Experts of a small language model: 9641 steps.
Below are experts of layer 3 (counted from 0) of a mixture-of-experts language model. Rows are named router (the router's row for the expert), up (a neuron's input weights, with its number), down (a neuron's output weights, with its number) and show model dimensions 0-63. Each number is 128 + 24 x the weight over its row's rms, rounded and kept within 0 to 255.
After each expert's rows: "comes after" lists some tokens at least twice as common just before its tokens as in all text. This comes from a sample of Wikipedia text that the model never trained on. Tokens count by the router's weight.

# expert 76
router [122 147 114 162 139 112 105 157 145 153 114 102 164 143 146 100  86  96 103 188 117 107  90 115 170 174 117 111 135 141 146 111 163 164 130 116 121 114  74  83 193 125 130 108 172  85 131 150 114 136 126  97 107 123 136 173 132 118 131 101 185 134 179  86]
up0 [148 130 126 127 131 129 122 135 146 104 161 141 133 122 114 126 131 108 130 121 110 116 108 154 143  98 107  97 126  73 157 118 119 123 102  91  93 104 104 105 108  97 112 130 120 173 129 111  84 114 148 128 119  91 149 137 156 101 101 128 109 136 124 150]
down0 [ 92 127 172 146 151 138 132 131 161 135 124 119 125 119 114  53 116 135 169 127 148 146 137 119  81 101 141  84 151 108 122 153 133 160 167 131 117 111 132 133  77 107 158 140 123 139 130 108 131 113 114 137 114 105 104 125 155 109 138  97 122  62  98  94]
comes after: " |", ",", ":", "|", "–", " in"

# expert 87
router [145 120 153 131 173 118 123 119 165 123 110 148 103  94 174  78 101 135 115 124  99 103 144 116 136  85 156 101 142 139 131 124  95 160 165 100 148 143 117 132 175 102  85 142 157 158 153 168 106 130  95 126 145 109 150 156 112 132 160 108 164 162 139 165]
up0 [127 145 119 141  78 110 125 114 139 154 123 102  67 133 127 131  92 177 110 187 136 121 141 103 119 141 131  95 155 139 130 150  99 125 147 135 104 119 163 114 165 128 158 100 124 119  95 135 133 124  97 113 166 163 110 113  98 125 143 168 123 106 160 130]
down0 [116  93 127  90 127 108 151 116 120 126  91 106 101 157 142 114 105 175 120 156 125 104 149 141 123 179  84 139 129 134 119 191 100 131 113 104 142 103 147  71 123 135 148 172 125 101 112 155 155 128 161 117  74 148 123 166 152 102  99 130 114 158  87 109]
comes after: "\n", " ", " 1", ")", "\n ", " Party"

# expert 117
router [143 110 161 129 141  98  82 103 148 124 134  73 118 121 156  88 118 114 135 174 123  81 147 167 167 161 155 107 142 144 170 112 109 161 143 119 150 106 145 110 136 129  89 123 163 126 170 155 128 152 116 116 138 101 106 125 154 119 128  96 133 165 109 128]
up0 [130 104 110 108 124 115 155 138 130 152  99 158 131  97 109 124 152 144  81 108 116 135 104 161 111 112  92 107 116 102 155 149 118  72  76 137 123  88  81 156 126 138 136 117 137 168 106 123 139 117 108 167  93 132 153 119 131 141 131 191 135 138 147 165]
down0 [102 146 107 129 135 125 125 121 129  98 110 166 112 124 119  94 136 122  97 131 104 174 120 121 104 130 138 184 177 135 132  98 115 118 144 105 129 131 111 126  63 167 126 168 104 106 157 103 162  94  99 130 145 198 130 170 105 101 168 119 138 128 125 118]
comes after: "\n", ")", ".", " |", " information", ")."

# expert 107
router [146 128 162 121 144 112 130 125 155 115 122 103 119 144 159 101  99 137 141 142  71  88 136 146 173 163 150 131 151 155 162 145 145 160 154 115 117 147 144 116 168  96  96 107 129 120 164 160 150 138  85 137 127  88 148 181 144 110 175  89 157 147 146 108]
up0 [134  81 163 141  93  93 142 151  93 130 138 171 122 105 114 151 131 160 101 107 144 112 124 130 128  86 142  95 120 148  98 126 142  95 129 139 134 128 126 130  92 140 152 133  75 114  98 118 120 153 116 152 112 124 137 138 130 101 136 125 125 136  99 121]
down0 [158  78 115  98 120 186  63 136  95 139 135  82 130 118 115 169 153 160 131 137 129 115 197 125 118 158  88 126 135 124  90 128 140  78 111 143 144 129 135 152 124 101 110 116 125 145 129 134 149 131 161 125 131 148 135 107 160 115 111  82 153 146 147 153]
comes after: "-", ":", " the", ",", " of", " and"

# expert 12
router [119 129 177 131 163 119 130 125 157 112 116  96 136 133 149 110  90 136 146 134  85 112 132 119 176 153 150 145 150 160 157 160 139 154 149 120 130 147 109 120 156  93 100 120 160 135 148 161 160 144  94 131 110  89 138 172 140 110 173 101 159 160 148 136]
up0 [107 132 114 133 128 130 103 120 127 144 103 155 123 142  50 194 148 110  91 141 135 105 123 137 125 104 136 116  81 123 120 103 116 138 101 145 166 129 147 126 163 129 196 125 113 117  93  79  94 107 165 130 126 155 109 138 103 150  92 147 119 106 116 131]
down0 [151 131 136 141 146  83 207 152 156 115  88 115 117  98 103 107 138 130 119 105 141 121 156 146 147 129 165 108  93  99 103 109 158 121 108 117  99 133  97 159 124 122 171 150 124 107 145 121 141 118 107 126 125 141 202 146 121 125 101  99 135 150 113 157]
comes after: " |", ",", ";", ".", " and", "a"

# expert 199
router [ 83 138 159 151 144 147 125 136 157 125 142  75 136 158 152  91  97 121 163 125  82 132 136 122 179 134 143 158 159 177 156 160 120 151 132 121 122 155 113 130 118 118  93 105 160 124 159 141 133 148 111 122 106 113 117 168 147 109 166 115 169 175 143 124]
up0 [168 138 101 112  82 139 145  87  97 129  83 182 161 138 112 116 139 105 122 133 148 115 127 122 152 133 126 150 117 147 136 116 137  89  92 156  99 149 134 141 119 132 143 122  95  99 154 132 157  78  96  74 113 133 144  97 112 108 133 126 116 169 126 123]
down0 [121  92 129 141 137 106 170 111 164 117  84 166 158 116  82 105 116 169 120  79 155 127 148 113  95 143 150 160 100  98 121  84 133 154 147 130 126 147 163 119 122 105 189 175 148 139 164 133 122 108 165 119 129 105 166 129 133  93 153 172 131 145 102  95]
comes after: " |", " 1", " 2", " 6", " 0", " 3"

# expert 91
router [117 113 169  81 137 110 122 149 159 106 113 101 101 122 174  78  81 166 126 149  70  75 156 137 178 138 129 100 158 141 142 151  99 134 158 119 144 144 107 108 158  78  93 125 146 163 145 166 133 136 104 163 105  99 117 177 132 111 169 105 164 144 132 156]
up0 [132 105 129 112 164 142 153 148 125 120 134 158 124 122  95 137 135 196 122 134 157  89 115 127 141 118 128 129 121 176 129 114 117  98 117 154 144 139 127 134 138 145 133 146 185 124 132 115 123 164 132 120 128  94 135 120 143 118  83 162 153 129 148 122]
down0 [107 124 133 121 127 120 135 150 112 123  84 120 134 157 100 127 117 116 137 129 128 101 122  50 145 110 113 127 170 118  97 122 113 137 143 165 142  97 176  93  99 119 139 170  79 130 129 132 151 133 144 151 165 129  98  93 103 147 122 154 110  80 113  79]
comes after: "\n", " ", ")", "\"", " Party", " Win"

# expert 54
router [102 185 161 143 165 107 114 120 164 100 106 114 102 149 163  93  95 101 123 126  98 133 123 110 122 160 162 136 151 131 179 141 133 138 132 156 135 160 125 126 149 114  94 134 151 105 146 167 138 147 126 123 150 142 107 125 127 114 152 105 113 184 125 144]
up0 [ 83 131 125 161 124 141 124  99 122 167 127 146 168 135 124 121 130 117 117 125 153 137 121 113 116 109 163 151  65 106 130 172 125 139  85 118 133 108 165 106 110  64 138 143 113 126 128 103 108 104 161 112  78 103 136 153 112 124 125 168 134 128 162 132]
down0 [168 123 154 123 103 137 145  75 120 121 157  88 134 134 142 103 126  92 113 107 144 158 115 171 115 101 139 150  91 132 154  92  76 151 142 137 117 129 125 104 189 137 119 122 158 149 133 118 133 112 117 124 100 155 105 137 169 123 183 162 138 132 122 118]
comes after: " |", ")", " =", "|---|---|---|---|", "|---|---|---|---|---|---|", "|---|---|---|---|---|"

# expert 114
router [139 142 165 109 160 125 129 115 155 106 124  89 113 126 143 117 101 104 151 147  94  84 123 131 161 152 149 157 145 138 159 151 153 171 152 111 107 144 119 115 160 106 108 100 167 134 154 155 163 137 108 132 121  80 146 184 147 131 171 118 154 155 155 132]
up0 [115 140 128  85 152 153 144 103 113 126 119 167 162 104 111 131 142 109 134 153 141 118 157 109 133 123  97 135 124  99  84 136  91 144 149 113  76 105  78 121 131 226 131 147  99 132 112 116  93 105 183 115 137 140 156 123 126 115 162 145 112 124 106 131]
down0 [ 80 121 137  82 138 126 109 163 120 134 114 183 161  91 145  99  87 143  93 113 179 133 162 141 172 129 135 133  83  95 129 106 123 118 163 157 143 129 134  86 116 155 119 153 127 142 131 117 107 195  96  94 136 121 153 125 131 126 124 125 169 171 125 106]
comes after: " |", ",", ":", " the", ".", " of"

# expert 134
router [ 91 128 170 148 146 119 128 161 165 113 111  96 140 143 154  83  78 149 121 127  95 110 116 123 192 153 145 136 155 157 161 138 123 163 151 106 115 125 106 120 139 103  88 131 163 125 164 160 159 143  99 114 113  98 122 161 149 106 155  89 169 177 137 133]
up0 [121 124 137  83 139 148 103  94 122  99 126 128 101 141 128 151 149 143 141 110 160 128 139 146  89 121 116 140 136 123 133 137  99  84 148 110 111 124 150 132 108 153 125 109 134 142 104 111 119 129 121 107 166 102  84 119 110 115  65 120 134 134  69 139]
down0 [132 128 142 140 136 166 136 168 137  59 152 137 135 154 165 109 144 140 105 133 142 176 129 128 113 116 126 111 131 115 133 111 105 100  94 117 102 118 133 139 108 144 119 118 131 119 150 142 118 144  97 112  91 134 105 134 115 157 141 144  95 142 148 153]
comes after: " (", "–", ",", ":", ".", " in"

# expert 147
router [ 97 121 154 136 169 110 128 151 164  91 103 130 149 131 158  92 105 136 121 123  93 126 131 126 162 123 147 145 153 164 165 151 117 147 145 125 143 139 129 134 153  98  84 145 167 149 158 162 152 144  93 125 120  87 142 158 144 111 164  80 147 167 128 153]
up0 [119 182 106 123 138 196 140  92  99 120 128 122  93 118 116 144 147 135 167 129 170 148 114 172 118 151 108 144 119 120 166 109 125 143 107 128  85  88 111 123 120 100 141 151 100 123 111 137 129 123 140 158 136 112 125 111 127 143 153 151 120  75 106  83]
down0 [132 131 131 104 163 140 151 134 120 155  89 138 143 157 130 125 111 130 123 136 146 130 106 140 104 131  98 148 148 120 136 140  96 160  91 131 115  82  91 115 104 163 141 166 113 137 106 128 151  97 118 180 129 172 113 119 170 135 112 126 100  87  89 165]
comes after: " ", " 0", " 1", "%", "1", " 2"

# expert 197
router [109 129 182 124 157 116 125 141 154 121 119  90 140 140 151 107 101 140 135 142  91 115 137 144 174 154 143 134 154 155 160 157 143 162 146 102 133 157 120 115 150  92  89 139 160 145 160 161 149 148  97 138 102  88 136 168 152 112 170  88 162 165 141 139]
up0 [122 163 117 107 133 116 129 120 104 136 130 172  91 106  90 152 149 129 147 128 176 168  83 118 139 113 130 153 112 109  66 140 104  69 137 133 140  92 143  97 156 149 120 133 112 168  88  99  84 129 113 118 130 186 109 114 115 116 123 141 167 135 134 124]
down0 [111 123 127 108 126 147 144 148 122  90 151 112 125 149 139 138 174 144 121  99 176 129 117  90 128  91 154 123 160 134 125  78 139 132 136 145 138 168 142 110 142 116 110 148 125 152 152 104  95 138 181 176 107 137 159 149 121 118 140 106 110 174 118 101]
comes after: " the", " a", " and", " to", " The", " his"

# expert 100
router [102 131 164 128 162 118 121 134 159 113 113 118 144 150 163  90  96 147 141 119  87 106 123 125 179 153 145 138 162 154 167 137 123 168 139 120 128 142 126 124 143  96  82 130 155 144 162 177 150 150  99 137 122  89 133 166 154 120 168  98 152 177 123 143]
up0 [125 121 105 135 119 141 135  91 115 100 141 110 142 138  96 151 160 116 116 161 143 125 133 141  99 142  85 159 113  90 106 126 153 144 216 167  98 158 140 125 140 167 133 129 101 112 115 140 151 113 133 155 151 108 143  97 109 144 128 139 123 121 134 109]
down0 [133 114 161  81 124 127 145 143 112 162 108 135 134 137 142 108 103  91 153 121 139 100  86 132 115 134 128 127 129 137 121  70 156 130 114  69 132  76 129 125 114 104 112 113 104 136 137 141 117 154 104 122 123 138 173  92 107 157 151 121 164 132  96 143]
comes after: " |", " New", "W", " United", " on", ":"

# expert 122
router [106 125 140 114 169 124 145 139 146 128 109 137 130 134 159  94  79 153 112 110  99 126 142 143 171 127 152 149 154 152 167 148  94 163 143 112 153 140  97 112 141  90  73 129 121 154 170 176 136 133 109 160 112 117 146 170 153 108 146  77 121 143 134 153]
up0 [159 129 103 128 143 127 123 196 121 101 161 100 139 116 124 127 108  93 130 171 107 170  70 114 135  96 152 113 131 145 112  73  91 120 160 144 154 120 141 110 129 136 135  83 109 162 141 115 109 132 125 101 148 155 117 117 131 141 132 169  91 137 155 110]
down0 [130 142 113 144 142 130 132 135 110  99 110 100 103 149  91 164 132 128 135 124 147 125 103  96 182 108 119 154 153 173 154 117 102 128 147  89 155 142 193  96 128 134 123 106 158 179 184 107 149 145 125 153 158 126 134 109 100 144 127 183 116 136 100  90]
comes after: "\n", "-", "W", " Genus", " Phylum", " Family"

# expert 143
router [115 135 174 116 155 129 135 128 158 113 111 112 149 126 146 105  89 126 147 131  89  93 130 134 169 153 153 138 142 145 156 158 134 165 135 104 139 152 101 115 159  98  93 123 162 146 152 161 158 144  90 125 108  86 140 178 159 121 167  99 163 164 140 138]
up0 [142 123  98 130 105 139 110 131 106 147 114 156 123 108  81 141 127 160  99 150 125 132 147 154 162 119 134 135 138  92 106 104 112 109 116 193 182 137 110 106 120 103 163  88 106 104 123  96 143  84 116 118 123 128 108  93  77 136 130 134 100  95 144 124]
down0 [142 136 128 140 109  98 111 122 129 167 125 106 129 142  79 162 115 201 111 125 148  77 146 141 103 145 133 159 139 104  86 115  97 144 107 113 134 139 144 119 136 126 164 131 123 154 128 131  99  88 111 157  80 133 132 141 126 129 112 141 110 147 144 146]
comes after: "-", ":", "|", " by", " born", "="

# expert 95
router [119 111 164 124 142 127 144 130 150 103 130 102 116 136 145  96  89 135 106 142  87 112 117 148 152 149 152 124 159 148 134 150 126 175 131 132 135 171 110 105 155 109  98 150 169 132 153 176 141 148 111 145 102  94 133 136 105 112 152  57 160 168 128 136]
up0 [ 80 164 151 135 114 120 145  64 116 157 166 120 140  95 110 127  82 121 138 155 182 148 138 152 135 120 115 131 161  97 127 200  85 156 147 138  92 121 176 129  73 123 127 148  82 168 145 107 126 136 149  92 102 139  77 131 101 127 129 159  84 121 146  94]
down0 [147  93 121 102 131 147  87 156 127 135 156  99 131 149 102 131 128 125 104 160 100 129 153 152 122 139  77  79 127 136 136 158  56 123 134  95 149 160 124 138  74 106 111 140 128 136 158 132 132 131 126 139 101 112  89 104 175 150 128 132 131 187 120 134]
comes after: "\n", ".", " ==", "==", ")", ")."

# expert 26
router [128 134 159 154 168 138 172 146 144  99  85 109  93 127 123  87 135 107 111 133 137  89 146 121 135 119 152 135 140 164 130 133 141 154 102 111 139 180 123 127 144 104  91 103 137  82 124 167 145 145 122  84 130 133 117 144 171  93 137  56 167 161 132 168]
up1 [125 133 108 166 101 152 109 150 143 134 146 138 118 111 133 120  87 169 180 126 126 101 109 128 154 137  96 143 111 139 121 141  71 151 121  91 139 137 141 114 140 115 137 133 149 136  78 114  81 149  99 126 116 213 120 117 126 132  97 125 161 145 119 157]
down1 [ 98 134 125 142 132 110 140 130 151 128 136 121 113 100 124  96 122  98  91 180 105  99 144 148 150 130 133 111 152  97 137 182 102 128 129 120 157 124 136 149 143 111 113 137 122 152 110 191 123 159 106 117 127 149 137 180 164 124 161 113 121 169 142 173]
comes after: " of", " in", " to", " at", " for", " on"

# expert 50
router [123 130 167 126 154 135 123 124 163 117 112 105 128 131 158  94  90 145 151 126  84 110 132 146 169 150 147 139 155 158 149 146 126 160 153 117 137 164 122 119 144  97  94 146 155 134 160 165 146 154  99 139 108  85 132 173 152 117 170  78 140 153 140 154]
up0 [142 135 140 126 135 182 119 118 101 128 117 150 120 158 103 127 146 124 112 119 120 135 108 115  59 149 122 102 100  91 133 146 126 135 133 153 159 102 130 135 130 137 127 133 103 148 113 129  76 130 193 142 122  93  97 147 131 114 108 155 132 106 129 133]
down0 [149 120 115 120 104 105 135 151 129 144 120 151 115  81 122 173 101 135 145 118 105 138  73 172 111 119 127 139 160 135  91 142 111  77 119 154 156 149 107 105 147  98 149 123 140 129 114 109 118 109 131 121 129 130 106 138 145 112 114 111  97 112 112 126]
comes after: " |", ".", ":", ").", "=", "\"."

# expert 208
router [110 143 151 125 152 148 117 144 150  96  99 101 142 144 151  93 100 126 125 130  64 133 147 122 141 160 145 133 151 160 154 158 118 175 162 129 128 161 120 115 128  96  88 128 161 100 138 178 141 143 117 157 105  95 138 184 146 137 155  83 151 174 128 153]
up0 [174  99 121 136 102 151 114 129  89 128 124 127 133  85 116 175 148 164  84 171 143  89 127 126 115 146 110 122 100 113 107 104 121 107 135 111 130 124 144 152 107 146 164 152  56 112  97 105 140 133 153 141 125 146  73 152 127 134 107 192 109  66 147 118]
down0 [146 125 112 132  95 152  99 148  96 145 121 104 110 147 117 110 139  83 109 120 128  80  92 106  78 166 104 124 114 130 128 114 133 116 138 161 137 145 128 140  80 116 166 129 107  98 140 141 149 123 152 147 122 111 114 131 113 103 147 142  96 106 141 118]
comes after: "\n", "\n ", " non", " al", " co", " Al"

# expert 232
router [106 110 165 125 142 133 133 150 145 108 118  83 115 123 144  90  84 142 135 142 108 104 144 114 163 119 164 127 151 167 161 132 123 151 136 125 129 159 130 114 159 106  91 127 153 139 149 164 152 139 102 105 131 111 121 136 147 116 180  81 162 155 133 151]
up0 [130 164 118 141 135 148 129 120 125 143 136 139  73 119 117 149 169 134 120 141 125  96 138 118 111  92 171 117 150  89  94 137  78 128 135 119 113 107  96  92 164 121 111 110 153  60 109 134 114 137 170 125 187 141 140 165 148 119 119 147 134 134 116 142]
down0 [118 176 131 112 113 149 140 102 166 124 108 138  92 131 106 143 146 120  97  94 118 143 111  84 126 116 117 116 131  94 114 119 141 116 113 137 103  89 150 110  97 141 192  98 120 143 177 132 112 131 103 139 103 130 144 176 154 142 144 133 147 143 107  88]
comes after: " of", " in", " to", " for", " at", " on"

# expert 164
router [115 146 166 129 158 108 117 140 155 115 106 110 129 134 167  97  95 143 137 117  80 122 122 129 190 143 148 134 162 129 163 151 139 145 153 123 119 151 140 149 168 105  89 122 151 138 151 169 149 141 111 141 114  83 131 187 144 119 149  95 148 161 126 147]
up0 [100 129 119 103 128  99 122  91  90 120 107 133 124 116 110 137 144 132  93 104 177 147 109 113 104 191 142 120 124  83  53 112 146 103 117 103 113 123 103 139  68 231 146 132 112 103 127 140 128 169 121 129  94 126 133 109 147 150 115 141  93 166 125 139]
down0 [127 141 145 133 138 160 129 128 154 134 108 124 109 127  98  95 156 121 132 171 117 188  97 101  93  83 169 159 139 104 124 121  86 130 110 176 102 126 142 131 127 119 132 132 112 118 156  84 170 133 159 117 126  93  89 157 127 139 127  99 122 133 120  66]
comes after: "\n", " %", " Votes", " ±%", " Result", " Rank"

# expert 106
router [156 155 154 146 100 124 117  87 111 100 136  77  96 106 156  96 116 124 106 133 153  94 165 162 110 174 141  95 170 145 138 101 117 149 128 115 150 105 126 122 138 141 107 132 133 127 135 163  94 143 100 135 125 137  97  97 123 101 121 104 147 172 126 119]
up0 [161 138 138 148 143 120  79 103 134 147 150 175 152 108 109 141  98 138 151 130 167 107 116 123 125 144 170 167 132 105  90 114 128 130 146 118 129 101 173  88 149  86 131 174 119 139 154  96  99 139 143 162 105 125 105 129 141 122  72 121 121 142 106 126]
down0 [130 183 137 124 120 119 103 126 106 122 123 111  99 121 190 115  90 116 119 150 167 143 142  55 144 121 144 125  92  93  94 143 111 112 120 147 125 104 157 131 151 103  93  88 132 141 150 156 112 154 138  89 108 114 132 149 132 118 125 127 129 127 161  85]
comes after: "\n", " |", ".", ")", " =", " information"

# expert 131
router [107 122 163 158 125 104 122 145 144 100 120 106 156 123 144  93 111 117 122 147  76 115  93 113 148 153 132 136 158 157 133 136  85 152 166 141 149 128 135 112 164 106  99 127 121 121 162 176 146 151 131 118  98 106 116 157 144 140 169  75 134 152 129 149]
up0 [123 116 107 179 127 145 131 170 108  67 135 160 112 138 113 119 155 108 102 124 151  98 117 103 120  87  99 116 131 105 108 161  79 155 132 145 146 127 132 122 124 147 155 117  88 112 119 163 100 110 171 129 100 115 134 126 134 160 126 116 122 103 103 154]
down0 [101 116 138 110 117 111 138 128 140 114  99 112 113 121 162 128 163 129 125 101  93 134 190 137 117 142 121 143 148 140 137 155 128 160 149 111 131 156 134  79 130 145  92  95 125  88 166 199 118 144 152 174 116 153 108 120 121 129 132 113 101 109  95 121]
comes after: " the", " a", " and", "'s", " his", " is"

# expert 59
router [111 149 153 114 143 126 113 124 153 138 123 109 156 140 156  94  83 134 164 144  92 102 131 135 192 153 143 127 141 139 175 137 137 163 139 121 144 129 127 120 159 105  85 138 158 126 157 160 160 146 111 124 121  91 146 175 141 134 164  91 161 167 149 149]
up0 [104 140 116 104 151 114 133 124 125 144 109 134 111 125  99 142 186 190 137  95 136 117 116 123 116 148 143 122 127  98 134 129 117 123 102  96 118 146 132 122 109 102 143 148 120 117  67 113 135 125 178 150 142 155 123 134 111 159 126 148  98 114 121 126]
down0 [ 88 131 103 119 128 109 122 179 130 152 155 134 121 108 155 100  95  93 142  94 106  99 153  78 109 151 132 120 142 112  88 126 131 120 110 119 144 110 141  87 141 161 156 135 110 149 138 172 124 126 109 148  92 136 109 137 113 116 117  77 145 109 133 151]
comes after: " |", "|", ";", ":", " –", " ft"

# expert 177
router [118 135 166 119 152 122 118 143 168 117 112 112 142 140 162  90  91 134 144 115  79 118 118 131 172 137 163 130 152 153 179 147 132 162 140 119 134 158 118 128 136  99  77 124 159 132 162 181 157 140  98 129 116  96 122 164 147 132 171  88 147 185 122 135]
up0 [147 165 119  87 112 122 167 164  80 142 114 152 160 115 128 156 151 121 150 116 135 144 164 110 120 117 128  92 115 134 155  93 133  85 100 141 123  89  82 122 144  94 149 178  66 155  51  95 111 125 138 126 131 107 159 137 114 117 105 125 116 109 151 112]
down0 [159 134 105 136 137 120  92 135 101 124 148 169 144 131 121 148 114 133 119 112  88 147  87 159 125 165 122 108 147 147 136 121  89 181 127 145 128 151 161 158 108  96  90  95 103 161 163 179 104 103 157 125 144 144 160 117 111 140 157 100 144 127  95 143]
comes after: "\n", " 3", " 4", " 2", " 1", " Synonyms"

# expert 213
router [102 126 158 131 148 127 133 144 157 116 120  96 134 128 153  94  88 128 133 120  90 126 146 141 170 138 154 147 154 166 165 144 134 162 137 115 128 163 136 120 137 102  83 127 160 136 162 170 150 150 109 132 104  87 127 172 150 124 161  89 170 169 124 127]
up0 [136 113 120 153 133 125 133 127 128 171 157 147 133 104 115 134 132 125 156 172 132 109  88 107 131 137 108 109 130 118 142 135 184 143 146 136  97 150 134 139  95 123 143  68 114  78 126 129 129 112 143  85 135 106 149 117  95 162  88 126 118 107 131 129]
down0 [135 130 137 148 144 140 123 131 102 160 131 141 164 134 127  88 133 108 133 130 122 149  86 119 107 112 120 122  86 143 133 131 160 148  99 107 173 115 137 144 126 132 118 159 136  57 132  94 127  93 149 151 104 154 159 149 134 154 126 136 105 133  64 133]
comes after: " |", " 1", " 2", " 3", " 0", " 6"

# expert 119
router [112 111 137 139 147 112  84 127 163 127 118  94 144 133 142 110 131 116  86 163  79 106 108 168 150 139 144 133 124 129 142 154 148 151 120 102 133 132 132 104 184 107  85 111 151 143 140 147 168 143 116 132 101 109 156 185 119 117 166 122 148 175 159 162]
up0 [148 143 114  88 124 140 163 136 136  87 138  78 110  97 101 144 133  85 136 143 136 143 133 142 113 120 108  94 130 119 134 103 162 110 121 176 144 128  66 109 100  99 129 116 131 153 139 117  66 112 136 171 126 136 117 103 154 115 165 162  89 107 127 119]
down0 [ 94 174 127 119 139 133  73 100 131 109 180 142  96 139 109 118  97 113 110 139 100 119 127 106 133 120 113 144 168 101 102 140 148 134 149 103  91 106 129 123 169 144 124 112  86 112 137 134 129 159 127 136 201 113 122 147 115 134 121 150 111 125  90 113]
comes after: " ", ")", " —", "%", "\"", " %"

# expert 241
router [114 126 171 129 158 117 120 140 157 107 115  95 139 138 153 104  97 137 146 140  86 104 138 135 170 149 148 143 154 151 162 155 142 157 144 108 133 156 121 117 139 101  91 141 161 137 161 160 156 149  97 132 107  85 131 170 146 112 170  87 155 168 140 153]
up0 [138 119 128 147 160 137 125 158  98 128 111 127 156 127  79 168 115 121 110 124 141 133 131 113  99  55 107 121 144  99  74  97 117  90 164 143 107 126 112 121 115 128 207 152  99  94  96  99 114  48 133 149 149 134 138 104 118 113 136 147 150  91 117 133]
down0 [140 124 138 114  65 133 137 138 178 124 103 109 105 142 130 133 143 143  72 168 119 137 119 100 133 100 137 127 138 137 159 133 135 113 110 144 135 136 145 127 157  85 101 112 133  88 165 155 122 106 144 109 152 101 112  58 161 117 112 127 120 133 135  81]
comes after: " |", "|", " is", " at", " part", "|---|---|"

# expert 40
router [107 131 177 128 157 130 119 136 165 108 117 103 134 140 157  93  91 134 134 134  79 104 132 122 174 140 153 142 150 156 173 142 122 161 149 120 133 150 122 129 152  94  87 137 156 141 155 168 156 153 105 135 116  98 127 175 151 112 166  93 148 163 145 150]
up1 [145 117 104  57 152  88 108 123 112 123 130 110 195 171 124 178 163 150 104 156 166 157 135 166  94  98 125 104  70 107 124  93 125  89 144 127 107 151 147 113 136 132 159  87  85 126  79 134 134  80 167 139 124 123 104 139 122 146 134 105 117 104 116 140]
down1 [144 120 131 146 127 112 127 133 145 158  93 104 103 135 144  95  82 107 146 145 176  90 138 112 120 130 101 136 100 146  98 130 149 119  95 105 143 131 100 132  95 114 113 156 151 110 124 148 162 130 108 118 138 144 146 113 113 142 119  88 149 102 134 175]
comes after: ",", " the", ".", " \"", " based", " The"

# expert 111
router [118 115 139 144 140 122 110 105 150 107 117  77 152 121 144 114  98 116  79 138  90 137 144 178 153 139 129 153  97 159 140 123 147 154 129 141 110 132 125  96 204 107  89 112 125 129 142 159 134 142 119 112 110 122 168 166 106 112 194 119 132 154 140 135]
up0 [125 146 110 162 123 136 117 109 122 163 123 126  98 138 135 123 127 138 102 118 150 134 134 148 119 130 115 182 134 129 116 142 136 165 151 118  73 142 130 134 108 141 140 109  88  70 118 109 129 123 147 150 122 134 136 134 137 146 121 148 184 136 136 122]
down0 [126 179 100  89 148 102 125 135 153 136 153 155  91 189 148 127 142 138 164  96 124 119 137  63 146 141 125 150 120 129  97 159 106 159 135 107  98 118 112 163 130 174 109  86 138 128  92 121 113 103 196 133 154 129 123 162 104 137 136 105 133 117 115 105]
comes after: " ", ")", " 0", " —", "%", "1"

# expert 109
router [ 84 179 133 136 140 158 136 106 130 124 120 123 159 169 146  88  91 116 111 148  74 125 145  87 134 145 142 157 123 150 137 169 102 185 148 126 153 142  98 111 157 104  82  92 139 118 119 159 116 152 109 173  92 123 116 135 148 114 146  85 117 165 130 167]
up0 [127 117 103 105 187 133 127  85 117 152 114 134 128 121 160 136 114 123  72 153 137  87 102 156  85 148 131 138  87  85 109 130 105 141 151  99 135 110 122 109 111 142 128 147 128 156 142 137 108  88 159 105 129 104 112 135 129 132  71 126 100 120 107 135]
down0 [127 113 161 148 116 114 130 115 147 123 133 124  88 143 160 130 115 156 171 124 157 129  95 105 148 123 122 189 123 124 128 105 147 109  89 103 111 109 138 156 128 160 105 112  85 139 166 158 136 116 139 121 110 196 142 135  99  85 142 125 116 119 156 118]
comes after: "\n", " non", " al", " Al", " co", " Genus"

# expert 19
router [113 135 168 125 151 122 124 141 159 107 117  92 134 138 157  88  94 133 138 138  85 105 130 132 173 146 145 141 156 153 167 152 129 164 143 110 138 147 118 120 146  96  83 138 159 126 160 164 159 145  99 136 106  82 130 173 146 121 173  87 155 175 147 146]
up1 [115 139 115 130 157 111 127 122  81 162 154 140 128 135  92 158 116 136 105 126 157 126 127 133 128 136 147 139  69  94 110 116 124  63 107 108 122 108 163 120 135 140 143 120 103 140  69  86 159 128 156 125 150 151 125 122 134 113  81 141 147  96 118 139]
down1 [162  86 139  95  69 151  89 142 124 120 145 130 148 114 108 142 130 167 124 114 162 121 142 144 134 169 174  83  96 161 112 115 118 113 148 116 145 143 123 130  95 122 161 121 144 124 153 106 171 113 136 108 135 160 112 113 132 139 113 112 105 136 157  97]
comes after: " |", " \"", " that", " 3", ";", " when"